Experts of a small language model.
Size: 10 layers, 10.9M parameters.
Training: a variant of Muon for the experts, 185M tokens, 2816 steps.
Below are experts of layer 5 (counted from 0) of a mixture-of-experts language model. Rows are named router (the router's row for the expert), gate (a neuron's input weights, with its number), up (a neuron's input weights, with its number) and show model dimensions 0-95. Each number is 50 + 15 x the weight over its row's rms, rounded and kept within 0 to 99.
After each expert's rows: a language model's description of what the expert responds to. This comes from a sample of Wikipedia text that the model never trained on.

# expert 8
router:59 39 80 32 75 53 39 46 50 50 46 49 37 73 63 77 41 54 59 65 59 35 61 29 53 40 78 42 42 33 27 68 25 33 65 24 40 36 42 67 69 48 28 67 36 58 54 33 45 60 58 47 58 36 17 53 68 38 39 51 65 27 53 72 39 86 47 61 28 33 61 55 73 72 63 32 63 60 51 46 53 59 56 32 47 32 42 47 61 56 51 77 48 58 40 26
gate5:38 46 50 69 54 49 48 37 46 53 49 47 48 48 48 75 43 34 45 54 57 45 71 69 16 44 40 50 45 35 50 54 24 49 47 48 50 50 54 49 56 57 61 58 22 49 60 32 73 51 35 59 59 48 12 43 76 45 53 29 70 63 69 38 56 54 63 27 45 49 86 31 60 34 48 47 42 60 60 37 71 61 45 15 85 63 50 49 99 51 58 35 57 38 46 64
up5:64 50 43 54 54 66 28 60 18 59 54 34 73 71 33 61 50 59 51 40 52 64 69 50 46 49 40 49 57 42 61 72 46 43 54 24 50 51 66 36 42 62 64 56 60 24 77 21 46 27 61 56 45 52 46 72 55 54 80 49 71 14 81 54 73 61 69 23 32 56 33 49 63 35 75 53 58 53 54 38 50 62 53 42 69 47 51 62 93 32 66 48 63 53 52 68
gate6:84 50 57 55 67 48 53 50 48 52 51 35 68 37 70 64 36 27 68 54 49 54 52 49 75 44 44 51 41 64 50 52 72 64 27 37 81 52 49 45 49 42 51 41 49 68 63 51 45 16 71 49 51 52 53 49 57 72 90 56 69 44 48 57 99 70 53 49 48 34 51 50 69 49 70 52 92 31 49 51 35 43 87 54 58 54 44 49 74 51 69 63 50 52 70 52
up6:27 69 47 36 45 42 66 59 68 43 55 54 42 58 37 60 49 43 49 46 50 46 55 62 39 48 21 52 49 52 62 52 46 52 46 64 37 71 78 40 49 48 52 47 52 27 14 88 07 50 44 54 82 49 60 58 56 38 13 37 39 50 45 36 23 35 49 43 28 77 65 34 54 29 43 45 51 54 64 42 60 66 46 44 11 54 52 45 34 89 52 56 43 37 43 54
gate7:48 31 43 47 47 53 62 50 31 41 46 58 35 55 62 48 74 52 77 59 41 03 56 48 46 42 60 54 85 52 16 37 48 61 48 64 50 32 58 33 40 91 46 39 26 47 78 63 77 59 77 47 56 33 33 26 63 60 57 51 74 50 38 80 52 55 37 75 47 54 49 47 50 74 39 48 52 54 41 55 75 23 51 52 57 57 50 78 55 55 44 63 41 47 67 51
up7:47 55 54 53 52 50 49 40 48 50 48 19 49 32 58 50 07 60 38 49 53 53 99 43 43 43 46 53 35 51 68 31 50 52 53 49 27 97 48 51 53 35 54 23 53 45 36 49 33 54 41 76 47 45 36 51 49 46 27 38 23 49 77 50 50 47 22 56 50 51 60 71 28 53 68 63 49 70 58 45 50 55 52 45 50 57 47 43 71 58 61 35 65 51 26 75
gate8:34 68 75 46 68 47 52 47 24 54 53 54 65 70 38 67 35 46 56 51 65 69 29 54 32 80 55 60 59 54 24 51 40 34 47 89 41 29 18 46 73 39 45 52 46 37 49 33 59 49 58 37 64 27 56 33 51 47 55 50 72 44 42 60 49 41 41 45 41 46 77 49 53 82 23 48 31 45 16 51 52 27 62 34 51 45 75 51 52 36 49 51 70 57 91 49
up8:42 58 35 49 42 68 25 43 91 41 50 37 75 24 49 46 60 18 65 39 44 48 58 53 51 59 58 39 53 19 49 47 80 55 54 18 57 45 42 43 44 45 63 47 48 20 52 64 43 26 52 31 21 49 71 36 48 68 46 25 28 57 55 50 57 56 48 53 70 57 43 85 52 23 39 44 52 36 81 44 73 57 51 42 34 57 44 82 28 40 59 50 45 52 42 58
gate9:67 30 52 37 46 41 25 65 51 19 49 84 30 51 54 61 60 23 47 54 42 47 54 35 51 64 35 91 32 45 21 54 52 50 26 55 44 48 58 50 51 61 80 54 57 25 50 46 60 53 68 60 55 60 47 38 55 57 51 59 56 40 55 50 29 56 53 49 54 41 36 44 25 61 57 78 39 30 46 83 72 64 56 68 41 28 35 63 59 33 36 35 50 32 12 28
up9:48 84 36 53 42 00 51 52 49 51 56 53 42 60 47 50 50 79 31 54 55 40 31 70 44 54 57 45 23 52 57 14 41 30 42 65 53 80 52 53 56 47 49 80 53 38 31 46 09 49 50 48 50 62 50 48 56 43 54 43 55 49 45 47 47 52 46 54 21 50 49 52 59 52 49 42 50 52 67 32 23 52 43 51 55 50 45 55 29 64 43 41 15 50 11 77
What it handles: First piece of capitalized multi-token proper names for places, teams and organizations, such as Ter(ritories), Pet(roleum), San Jose, Real Mad(rid).

# expert 48
router:69 34 58 38 68 37 29 37 75 50 43 63 36 75 52 55 42 63 60 63 76 40 52 40 66 37 61 46 44 35 40 57 39 46 51 43 46 37 28 58 57 44 33 59 26 72 61 38 63 55 55 37 81 35 50 73 65 36 50 77 63 41 52 54 33 70 38 79 25 32 52 57 66 52 71 39 82 72 59 36 61 60 73 42 23 54 44 70 64 62 65 69 38 77 44 35
gate0:65 56 46 17 48 57 31 78 19 60 37 56 40 50 30 52 72 47 54 48 51 36 58 63 60 24 66 27 27 53 45 56 42 79 51 50 70 53 46 62 37 46 42 42 50 61 46 53 48 41 64 65 16 68 59 53 51 57 80 49 40 52 45 32 52 53 59 74 71 15 58 32 41 45 67 56 58 49 50 13 51 16 56 54 36 05 50 50 51 23 45 50 47 46 49 50
up0:65 86 91 67 44 48 53 50 52 46 29 58 52 52 53 76 32 61 29 42 56 41 51 52 84 55 38 59 76 50 46 69 17 68 70 52 42 40 53 05 49 37 63 48 55 68 44 47 62 38 47 56 49 47 29 63 51 53 47 43 64 56 50 59 50 58 43 59 53 52 17 40 50 55 28 30 54 66 38 51 39 50 57 53 77 50 45 43 05 49 70 50 49 37 29 68
gate1:79 49 26 55 45 18 36 27 48 50 31 43 43 44 51 63 53 50 16 40 90 37 63 62 66 61 68 53 54 47 84 65 48 62 50 50 36 50 73 52 45 45 49 21 50 46 46 51 47 51 52 30 86 55 52 48 51 56 42 58 52 52 29 46 50 52 36 60 56 39 48 17 53 40 53 51 62 47 57 51 32 83 33 50 22 49 64 75 59 64 63 27 27 66 18 58
up1:74 43 39 60 42 38 40 41 49 62 38 42 46 38 51 34 33 27 29 52 70 38 54 57 53 57 48 38 49 31 99 65 74 86 29 54 42 30 71 56 50 49 61 28 56 53 17 49 44 39 81 38 64 62 82 62 49 51 44 60 38 47 33 41 50 27 50 40 45 60 39 29 71 42 58 45 50 51 37 50 64 60 42 55 31 49 70 62 47 49 64 15 19 48 51 59
gate2:54 47 37 40 51 54 39 20 60 42 34 63 62 51 51 50 51 69 57 45 42 50 52 28 26 36 42 27 51 58 80 66 54 56 34 49 61 33 90 50 18 30 34 45 73 77 60 61 41 64 46 66 65 58 61 45 57 50 62 37 44 60 50 57 48 52 45 78 61 47 38 23 55 51 61 52 67 49 43 72 58 54 60 54 54 52 30 53 98 52 44 57 90 89 58 46
up2:70 34 31 19 33 62 59 37 54 41 74 49 61 32 43 33 58 48 33 15 54 45 70 10 43 54 50 49 24 43 48 36 52 63 50 36 49 42 53 44 40 49 53 68 55 24 47 46 59 65 51 45 93 47 48 47 75 52 64 72 36 20 51 47 50 69 51 70 40 48 55 44 41 27 57 60 32 39 24 58 67 50 89 44 46 42 52 22 63 38 52 50 65 66 68 50
gate3:50 37 45 80 43 40 44 24 59 49 30 22 47 55 57 53 49 52 59 40 25 40 72 60 46 65 54 62 23 41 70 57 66 58 58 54 41 49 36 49 50 48 69 02 42 27 40 52 92 55 25 53 15 53 80 39 62 60 58 43 49 52 39 56 62 62 61 43 40 30 64 60 42 55 78 42 75 59 60 68 69 46 48 59 78 54 77 50 51 49 54 53 32 54 52 38
up3:29 38 44 59 47 68 42 27 53 51 36 29 47 60 59 58 66 50 57 31 42 13 50 59 40 58 58 65 43 49 68 61 82 86 53 66 38 31 29 52 27 41 83 47 60 43 19 56 65 57 58 50 36 55 87 50 54 51 53 50 51 38 24 37 65 36 57 28 23 09 51 56 39 43 66 69 74 51 51 49 52 65 49 62 56 27 70 46 56 49 46 53 50 32 55 37
gate4:76 54 42 72 53 32 31 69 55 50 51 66 45 53 34 15 37 52 45 56 70 35 50 74 53 54 40 51 52 51 51 57 38 72 44 48 62 55 48 20 54 49 66 75 53 46 48 72 50 53 41 95 40 49 54 49 67 50 51 62 60 57 17 59 42 56 53 27 23 50 39 37 50 80 63 59 78 32 21 78 55 68 26 54 38 80 47 50 57 51 39 45 37 71 43 70
up4:38 74 33 35 71 58 52 36 46 34 53 31 42 30 36 55 47 41 54 50 82 45 45 35 57 48 18 47 08 49 56 27 41 63 61 48 38 35 50 74 43 28 50 41 55 56 00 51 40 31 30 38 48 51 61 50 54 37 45 56 44 43 54 21 49 56 69 44 49 30 72 48 48 54 48 32 51 41 53 60 76 55 43 74 48 49 81 43 75 54 58 50 28 67 50 28
What it handles: Opening pieces of nouns and adjectives after a, the, or 's, above all "per" in per cent and per game, also con, pre, same.

# expert 3
router:74 24 64 37 61 46 41 48 54 49 42 63 37 63 65 70 38 52 52 67 57 21 62 45 81 41 49 39 46 30 37 54 18 42 70 45 39 34 45 64 74 51 37 63 24 67 46 37 53 64 58 41 64 26 29 70 67 41 38 51 62 25 56 55 33 71 53 52 39 40 67 60 59 55 70 21 66 78 52 29 58 68 68 25 45 57 49 59 70 62 63 59 30 54 44 21
gate5:40 57 50 32 35 56 51 47 57 30 52 57 59 54 50 52 44 48 68 52 13 50 32 83 42 49 31 34 35 40 79 24 55 37 62 74 24 40 28 33 52 61 48 60 57 51 56 68 68 59 29 52 50 13 57 34 49 61 49 29 57 32 42 48 49 40 41 43 48 47 81 49 26 29 54 11 51 48 74 32 46 49 43 11 56 62 60 54 72 51 62 34 49 56 69 53
up5:57 66 51 78 57 61 46 55 67 66 56 47 39 45 48 51 55 92 36 82 82 47 62 32 73 26 89 47 76 48 50 45 52 63 43 56 91 55 51 56 49 22 50 50 36 29 54 09 58 54 58 44 29 79 52 62 60 51 53 56 37 49 59 50 53 62 62 62 52 42 44 42 59 58 35 83 53 71 39 52 38 49 54 82 49 36 47 45 48 57 44 53 61 39 43 52
gate6:11 54 32 25 43 14 76 42 32 44 50 55 62 46 50 37 37 33 67 55 61 55 58 46 98 48 67 54 67 49 54 64 56 52 50 50 45 38 62 36 70 37 59 29 58 56 55 60 25 26 52 45 36 62 45 46 51 51 48 12 59 53 40 62 48 54 47 52 65 51 48 51 56 64 82 39 68 39 52 59 72 49 51 50 56 51 71 82 46 27 27 77 51 51 80 54
up6:45 32 54 70 49 53 16 52 41 52 55 64 16 37 56 23 48 50 43 49 61 40 45 25 42 52 40 63 54 50 56 47 41 63 44 40 43 47 83 62 39 51 76 70 57 52 52 53 54 42 50 47 72 70 47 49 22 24 25 41 53 39 93 34 42 46 19 40 62 43 53 55 54 59 54 60 39 40 51 51 41 63 50 56 41 09 10 42 19 49 69 25 52 50 56 60
gate7:48 42 56 57 56 40 46 41 43 11 70 55 32 44 49 21 41 36 53 44 44 01 58 54 80 42 36 48 43 43 53 49 24 34 34 67 66 78 25 36 48 63 67 48 67 48 51 27 88 59 24 65 66 56 49 63 51 39 52 37 42 55 35 29 58 66 64 45 68 30 50 21 46 47 59 49 72 49 50 47 25 49 52 62 32 46 34 52 55 60 59 47 53 72 39 71
up7:65 48 33 55 63 30 63 56 59 71 15 52 68 32 45 50 61 67 70 33 49 64 44 40 49 61 50 45 61 62 54 48 68 53 45 62 52 47 66 67 51 65 49 49 56 25 54 58 56 42 66 79 41 64 45 41 42 45 50 68 67 50 66 48 41 22 28 44 31 52 19 66 21 51 24 45 05 48 34 59 49 61 52 74 52 52 44 54 49 15 29 18 64 36 26 39
gate8:64 40 23 34 58 60 52 40 52 65 54 60 57 47 40 49 26 55 46 56 48 51 72 49 43 51 77 62 27 38 51 29 65 62 56 56 50 42 80 64 15 32 68 03 51 46 21 41 42 59 79 53 48 64 49 57 68 47 69 46 36 55 52 57 54 48 51 32 42 87 59 58 60 38 47 47 49 51 43 39 44 49 19 54 17 84 52 58 48 33 50 24 42 76 59 49
up8:48 57 50 28 51 35 57 74 51 48 56 43 45 68 68 44 67 48 66 56 46 30 54 47 61 44 59 54 66 79 51 81 47 64 31 80 54 61 15 48 47 50 37 99 46 61 65 50 69 46 43 75 77 40 56 52 48 50 70 57 44 50 47 45 51 33 44 61 85 50 31 57 36 70 63 58 09 40 70 32 62 50 68 49 67 59 55 45 61 57 44 53 68 42 30 30
gate9:52 45 51 45 25 46 63 69 45 51 32 42 44 46 43 58 26 62 52 55 54 57 43 61 45 13 31 47 59 29 52 12 73 56 30 37 64 59 58 47 46 47 58 63 62 36 56 49 35 37 82 36 46 58 62 44 60 51 74 79 59 76 62 64 53 58 52 42 54 77 56 50 78 40 09 76 44 61 51 54 31 74 40 35 25 48 51 22 31 51 56 52 48 33 24 46
up9:70 36 47 52 44 53 34 19 60 48 47 35 53 69 45 50 51 52 17 39 55 40 50 42 58 74 73 50 38 49 41 55 44 50 61 49 52 36 09 46 34 54 35 48 50 55 39 43 42 82 38 40 63 42 39 65 35 51 44 38 20 42 48 52 59 46 68 39 08 47 55 54 35 55 74 60 54 71 48 29 99 45 72 68 69 45 50 65 61 46 24 56 36 49 44 24
What it handles: Short lowercase word-start fragments after a space, whose completion is still open, like al(bescens), l(itter), dec(ision), p(alace), rec, cor.

# expert 38
router:58 38 53 49 47 42 34 50 79 45 43 83 48 57 57 64 44 71 59 67 57 28 65 41 64 36 51 32 34 33 44 74 37 38 56 33 37 40 41 64 58 43 46 74 38 60 77 41 45 56 54 46 60 32 38 75 56 46 45 52 63 35 53 60 48 51 41 52 36 50 58 63 69 63 68 45 68 74 77 23 79 66 61 25 44 42 37 85 62 79 86 51 29 60 42 28
gate0:75 47 48 63 06 53 50 53 50 46 51 42 68 69 49 75 43 47 52 91 43 55 39 35 52 40 47 50 54 50 54 55 61 52 52 46 41 38 49 47 46 41 57 45 57 58 64 54 64 60 44 51 50 50 57 71 25 81 54 84 51 18 48 46 93 49 16 44 55 05 31 51 37 86 51 64 53 66 41 45 53 67 56 50 56 40 51 48 67 71 51 58 63 42 32 68
up0:47 60 55 41 85 48 47 36 82 37 35 50 44 52 52 39 54 67 40 14 50 42 51 20 12 52 58 13 45 35 44 46 46 68 57 51 32 39 52 76 35 50 49 46 41 78 58 52 51 56 41 42 08 66 52 42 65 59 51 53 16 34 51 51 44 68 77 34 67 52 47 47 50 38 53 64 39 44 57 64 49 55 87 61 50 58 74 42 31 58 22 52 50 51 51 48
gate1:71 42 33 93 44 62 65 48 45 43 51 60 62 52 59 66 80 53 29 39 50 60 70 44 51 48 45 63 48 36 40 42 36 36 49 46 54 47 48 54 34 39 53 43 47 12 75 59 67 75 50 66 53 00 44 35 62 48 47 50 61 50 51 52 64 47 50 55 51 53 54 85 45 58 60 47 47 46 67 57 62 49 64 48 68 78 46 87 68 86 60 47 18 57 43 32
up1:54 27 50 54 45 19 95 49 57 36 58 68 62 38 64 35 72 41 35 42 55 45 71 28 51 51 29 47 22 47 51 46 35 41 21 51 58 57 53 47 59 49 63 50 49 23 53 62 49 49 50 69 58 18 27 52 68 54 49 50 56 56 44 48 67 68 50 29 72 50 53 61 63 99 69 52 55 48 35 55 36 41 36 46 20 51 53 66 51 53 26 55 31 49 18 57
gate2:49 42 20 54 63 53 55 40 49 99 40 46 32 58 29 65 40 49 31 65 49 45 66 52 54 35 53 47 41 44 37 34 50 44 60 64 47 74 61 57 76 49 50 88 32 55 60 44 46 41 55 56 74 45 42 35 67 50 52 71 42 42 41 54 74 24 48 51 45 58 85 59 35 64 36 47 62 48 44 54 71 56 27 33 39 55 52 92 41 78 55 50 37 79 49 35
up2:65 49 61 45 51 29 27 49 29 46 41 34 54 24 61 48 59 56 87 15 73 32 51 54 63 51 48 47 54 47 60 50 52 44 43 61 76 39 35 61 32 74 55 19 59 45 37 67 50 52 77 52 34 77 51 59 43 30 65 44 50 06 56 66 32 54 44 44 52 51 28 74 50 28 50 50 51 86 54 47 56 38 38 48 34 51 43 47 53 07 47 50 47 46 69 61
gate3:80 54 48 48 60 49 71 56 43 63 71 52 47 86 57 59 31 51 61 59 46 66 48 52 32 27 49 46 54 42 34 35 46 69 67 32 49 36 42 61 29 33 56 49 79 29 50 70 50 42 51 60 51 44 26 70 82 68 76 43 34 45 48 52 51 63 38 00 69 53 51 60 46 36 87 46 58 57 42 48 58 87 58 28 62 59 56 60 42 36 59 48 27 54 39 48
up3:50 42 45 49 58 46 40 48 54 48 53 27 64 30 43 50 86 61 36 48 62 27 20 46 48 82 39 36 15 40 43 40 37 47 85 69 62 54 74 71 61 39 52 51 43 63 46 49 62 49 50 51 51 50 54 45 42 47 20 78 70 47 32 32 39 49 54 73 56 11 59 42 54 43 50 14 47 50 28 24 55 38 49 52 52 55 47 27 41 48 34 47 81 77 53 52
gate4:42 51 52 38 63 25 35 59 66 91 45 66 50 47 49 90 32 52 55 43 42 42 43 48 15 34 53 49 44 68 64 48 45 99 54 40 34 67 57 48 50 47 50 50 48 60 59 60 65 64 20 38 52 50 59 50 30 38 57 54 52 51 48 74 61 27 25 38 48 70 35 11 72 55 47 54 58 58 65 73 34 61 79 51 44 39 49 50 45 53 58 58 47 17 51 41
up4:81 63 81 39 17 59 48 13 44 00 24 45 50 41 53 36 63 39 32 60 49 21 40 50 77 67 60 47 55 44 38 58 50 27 38 47 38 65 42 39 49 40 40 71 39 58 61 20 48 45 49 52 35 44 42 50 46 61 41 23 46 22 38 43 54 52 72 54 53 66 61 43 44 28 67 47 55 48 56 51 61 31 51 50 51 72 47 60 49 75 31 58 54 68 56 30
What it handles: Stems of Latin-derived content words taking -ed, -ing or -ible next, such as eff, poss, chang, incre, and the ct of Doctoral.

# expert 57
router:58 37 64 36 63 44 43 38 62 48 24 67 40 68 53 53 42 59 78 72 78 24 54 39 54 35 62 37 36 50 25 59 17 37 62 47 47 18 20 58 72 59 48 54 32 69 49 42 46 60 64 36 59 29 34 75 52 14 43 47 52 38 65 72 43 59 32 65 36 35 55 62 48 78 67 37 62 53 60 27 64 64 56 28 50 39 35 71 65 60 55 58 47 56 36 45
gate0:53 54 29 49 45 28 49 52 52 54 57 44 59 36 63 52 25 48 54 41 59 49 56 49 46 66 25 47 60 28 25 34 45 62 51 59 47 60 10 30 48 38 59 26 40 34 53 67 67 39 44 39 49 35 50 51 51 25 37 30 50 36 41 20 72 49 31 48 80 38 46 84 56 58 51 22 37 52 45 29 51 40 78 48 05 59 28 50 49 33 50 43 45 53 48 88
up0:50 30 62 18 31 62 52 74 46 52 52 49 35 58 36 49 42 68 41 49 21 45 45 36 69 45 85 46 51 59 47 51 51 65 62 42 50 44 93 69 49 84 53 73 58 64 43 21 64 76 52 62 49 58 66 56 51 50 98 54 37 43 58 75 49 53 64 49 44 73 54 52 28 48 40 76 73 47 53 60 50 64 46 51 69 44 51 42 20 64 45 42 36 68 54 46
gate1:52 28 65 29 48 91 47 54 58 43 65 48 45 68 25 43 83 55 52 48 50 38 24 50 41 24 66 55 47 51 48 44 48 42 58 37 54 48 50 74 28 24 50 58 24 58 65 32 37 57 53 92 76 37 55 54 51 49 47 71 56 49 28 75 52 42 44 47 44 32 53 51 36 37 53 51 75 60 48 39 52 65 46 91 82 47 44 76 36 41 48 69 60 32 48 51
up1:58 43 79 54 36 75 37 46 24 40 66 58 65 53 44 48 62 49 53 50 24 39 29 63 55 42 61 49 60 54 50 66 41 36 51 52 45 38 39 58 47 09 50 29 35 34 50 42 38 87 68 51 70 29 64 61 32 50 83 51 73 47 43 72 42 53 26 22 47 17 51 62 51 23 58 35 58 84 32 37 52 65 52 60 61 51 65 75 45 46 33 60 59 43 47 49
gate2:64 47 33 55 50 49 52 54 45 21 52 54 26 49 47 58 66 52 49 18 30 46 41 24 50 46 23 81 57 48 51 64 32 44 58 53 49 37 43 41 49 59 50 39 42 57 50 62 60 53 76 73 49 67 76 50 37 36 26 46 68 04 71 42 49 35 04 50 67 22 59 79 51 69 51 34 52 40 57 50 46 46 61 54 56 33 26 69 54 52 39 50 49 30 77 57
up2:79 43 50 47 50 46 45 68 29 51 71 46 48 23 59 69 30 54 61 12 21 54 50 53 35 67 46 35 54 48 56 76 26 34 50 69 42 52 65 52 48 65 57 56 38 34 34 59 41 45 18 37 42 47 75 70 37 50 31 58 60 36 33 19 49 68 48 45 50 63 49 38 38 46 51 49 41 50 71 90 16 60 51 45 64 83 58 37 55 57 53 49 72 35 47 67
gate3:87 58 31 24 24 50 63 48 42 49 53 51 74 53 08 48 55 44 42 49 31 48 53 48 55 49 47 49 35 51 72 50 81 40 53 38 96 47 43 33 40 39 34 44 50 47 84 46 50 63 67 12 76 46 49 49 61 50 54 50 58 35 47 48 56 54 40 36 59 50 64 53 58 30 53 58 47 31 53 16 16 44 56 55 51 60 54 56 37 15 51 28 37 44 38 49
up3:45 36 68 50 47 54 41 51 99 46 27 37 30 52 77 45 57 56 59 56 98 71 31 55 43 44 46 86 78 49 52 67 48 52 43 45 42 34 32 51 69 49 50 52 42 53 53 45 45 64 28 61 43 37 36 56 70 50 27 71 47 54 49 66 49 42 45 59 59 42 30 53 37 47 51 61 55 68 49 44 90 43 58 45 49 35 35 52 39 61 71 53 52 50 57 49
gate4:52 23 55 46 58 83 33 40 70 38 69 34 54 44 45 63 43 55 70 65 44 22 30 65 81 69 82 28 54 47 26 42 44 38 50 78 48 27 69 50 38 57 75 59 48 52 46 65 57 49 53 46 52 45 47 56 51 10 42 50 13 43 60 57 47 86 50 46 52 53 38 44 52 55 72 80 55 43 24 48 69 47 46 48 77 53 51 46 65 44 57 59 55 66 64 61
up4:49 55 50 49 49 33 47 71 48 47 63 49 44 49 41 35 66 36 53 39 53 48 63 47 47 99 46 50 74 29 50 60 79 54 42 77 39 67 39 48 50 41 37 51 50 52 23 38 82 56 53 45 50 48 50 42 54 52 41 09 53 67 57 28 27 72 59 54 69 47 65 74 49 75 43 30 66 53 52 63 21 32 23 66 50 72 80 50 20 62 53 49 69 44 41 41
What it handles: Hyphens and pipes opening a new list item or table row, especially infobox lines like "- Species:" and "- Country:", plus the prefixes dis- and un-.

# expert 62
router:49 33 62 44 63 46 48 39 61 40 40 76 35 63 53 55 38 56 84 65 78 33 53 45 56 34 53 29 39 34 33 56 23 37 63 41 34 38 31 64 88 55 48 51 31 69 47 45 46 63 72 35 59 17 26 67 51 22 37 49 60 35 54 77 45 67 27 71 30 37 71 61 51 72 55 38 59 49 57 25 65 61 62 38 49 42 45 68 63 59 47 64 36 53 31 46
gate0:54 52 51 37 34 45 51 64 52 50 72 51 21 54 73 61 40 60 50 49 45 42 31 64 54 60 58 45 60 65 34 52 11 49 50 57 54 45 33 57 85 67 54 44 51 52 41 66 50 45 51 55 65 62 56 30 47 49 68 52 79 43 49 30 55 51 62 53 26 40 54 99 56 32 90 42 50 43 49 52 00 47 52 33 49 63 53 67 51 51 50 31 58 53 45 69
up0:94 55 94 26 44 62 69 15 53 72 27 50 50 72 46 63 42 45 64 48 63 62 52 28 72 44 52 37 44 49 64 42 52 54 66 40 68 34 50 50 39 50 50 24 33 54 55 38 08 52 54 53 12 29 40 66 76 50 39 44 21 59 48 66 56 59 45 52 50 45 45 48 50 58 52 44 39 86 44 36 53 58 58 53 63 55 47 53 50 52 49 76 38 51 61 48
gate1:52 50 46 39 39 21 53 41 85 49 49 52 63 61 43 48 63 47 49 49 80 60 67 58 53 62 19 41 35 23 75 66 74 50 51 57 48 53 61 63 89 44 80 47 53 53 56 50 59 70 49 66 49 24 53 77 50 64 53 56 39 38 50 52 46 77 41 50 44 45 99 47 55 69 36 50 46 44 43 50 61 65 33 47 38 54 49 55 26 45 24 30 50 54 78 50
up1:53 36 68 56 73 70 63 63 29 51 54 53 60 42 45 47 28 52 66 53 31 47 44 32 51 38 73 50 61 69 27 54 25 47 58 42 61 49 39 34 10 45 36 72 51 35 29 35 45 30 16 60 48 54 41 21 45 31 49 44 55 49 60 62 44 23 65 47 47 48 43 45 50 48 45 49 48 69 47 94 48 33 49 51 62 46 82 22 84 78 51 66 43 35 48 49
gate2:36 32 29 82 57 09 83 60 38 45 75 49 43 43 52 55 59 27 61 54 75 46 59 18 51 53 53 59 50 32 43 59 66 31 49 98 50 73 60 47 52 53 34 60 22 37 64 51 51 55 50 42 54 59 40 59 67 61 47 38 48 48 57 63 35 52 07 50 45 57 27 53 63 60 55 50 48 60 57 51 53 68 28 50 75 67 45 53 44 35 34 79 60 50 38 52
up2:75 57 34 51 05 53 57 58 52 52 40 53 42 51 46 05 43 71 45 38 51 47 47 58 50 49 60 48 72 49 52 33 53 30 44 44 48 48 51 61 45 62 49 54 79 48 88 51 53 60 37 59 23 66 74 54 52 54 63 53 52 75 40 64 49 47 48 58 58 51 52 61 52 48 35 22 32 54 52 49 54 89 43 64 68 68 00 57 39 44 48 34 44 50 43 71
gate3:54 45 53 30 72 31 58 51 72 05 63 29 55 40 47 58 50 14 45 58 60 29 41 63 49 49 49 55 25 57 37 34 52 51 64 56 53 85 73 42 71 63 49 55 40 50 50 54 50 50 56 47 57 12 54 50 52 51 54 51 54 47 34 52 63 51 54 20 39 55 88 61 50 55 67 57 64 63 67 47 09 44 59 51 51 28 42 76 27 31 52 61 69 59 69 40
up3:44 55 44 71 65 63 58 80 44 85 47 80 51 59 52 36 34 66 66 43 64 72 52 34 49 50 84 49 49 62 74 48 54 49 47 50 16 46 55 42 32 47 45 60 71 76 50 33 55 51 84 80 52 57 30 42 52 67 48 69 36 34 47 49 43 34 70 55 33 48 46 49 51 48 34 71 49 59 36 53 16 44 46 41 16 59 43 37 70 51 41 71 48 22 36 49
gate4:35 26 55 43 45 60 47 43 51 43 71 75 59 41 50 44 42 46 63 49 42 20 44 66 70 50 50 55 50 06 55 86 64 71 49 47 37 37 47 19 50 58 55 51 53 49 53 50 47 54 51 38 49 52 55 35 42 50 24 55 70 78 53 50 49 46 26 22 54 38 78 52 47 59 12 62 40 47 48 59 55 50 73 63 48 41 55 56 64 89 69 47 04 52 44 32
up4:53 66 67 45 50 18 37 52 35 64 21 48 56 45 55 60 54 35 11 35 43 74 53 34 54 54 56 52 28 61 68 54 42 47 47 45 81 39 40 47 22 29 52 49 48 55 50 69 41 40 40 54 61 47 47 51 72 52 47 47 19 39 31 59 46 39 74 48 53 50 30 21 46 50 58 19 54 84 27 51 55 50 28 34 46 19 37 57 09 54 34 36 64 60 50 45
What it handles: Hyphens in compounds and at the start of list lines, plus apostrophes, quotes, pipes and === heading marks.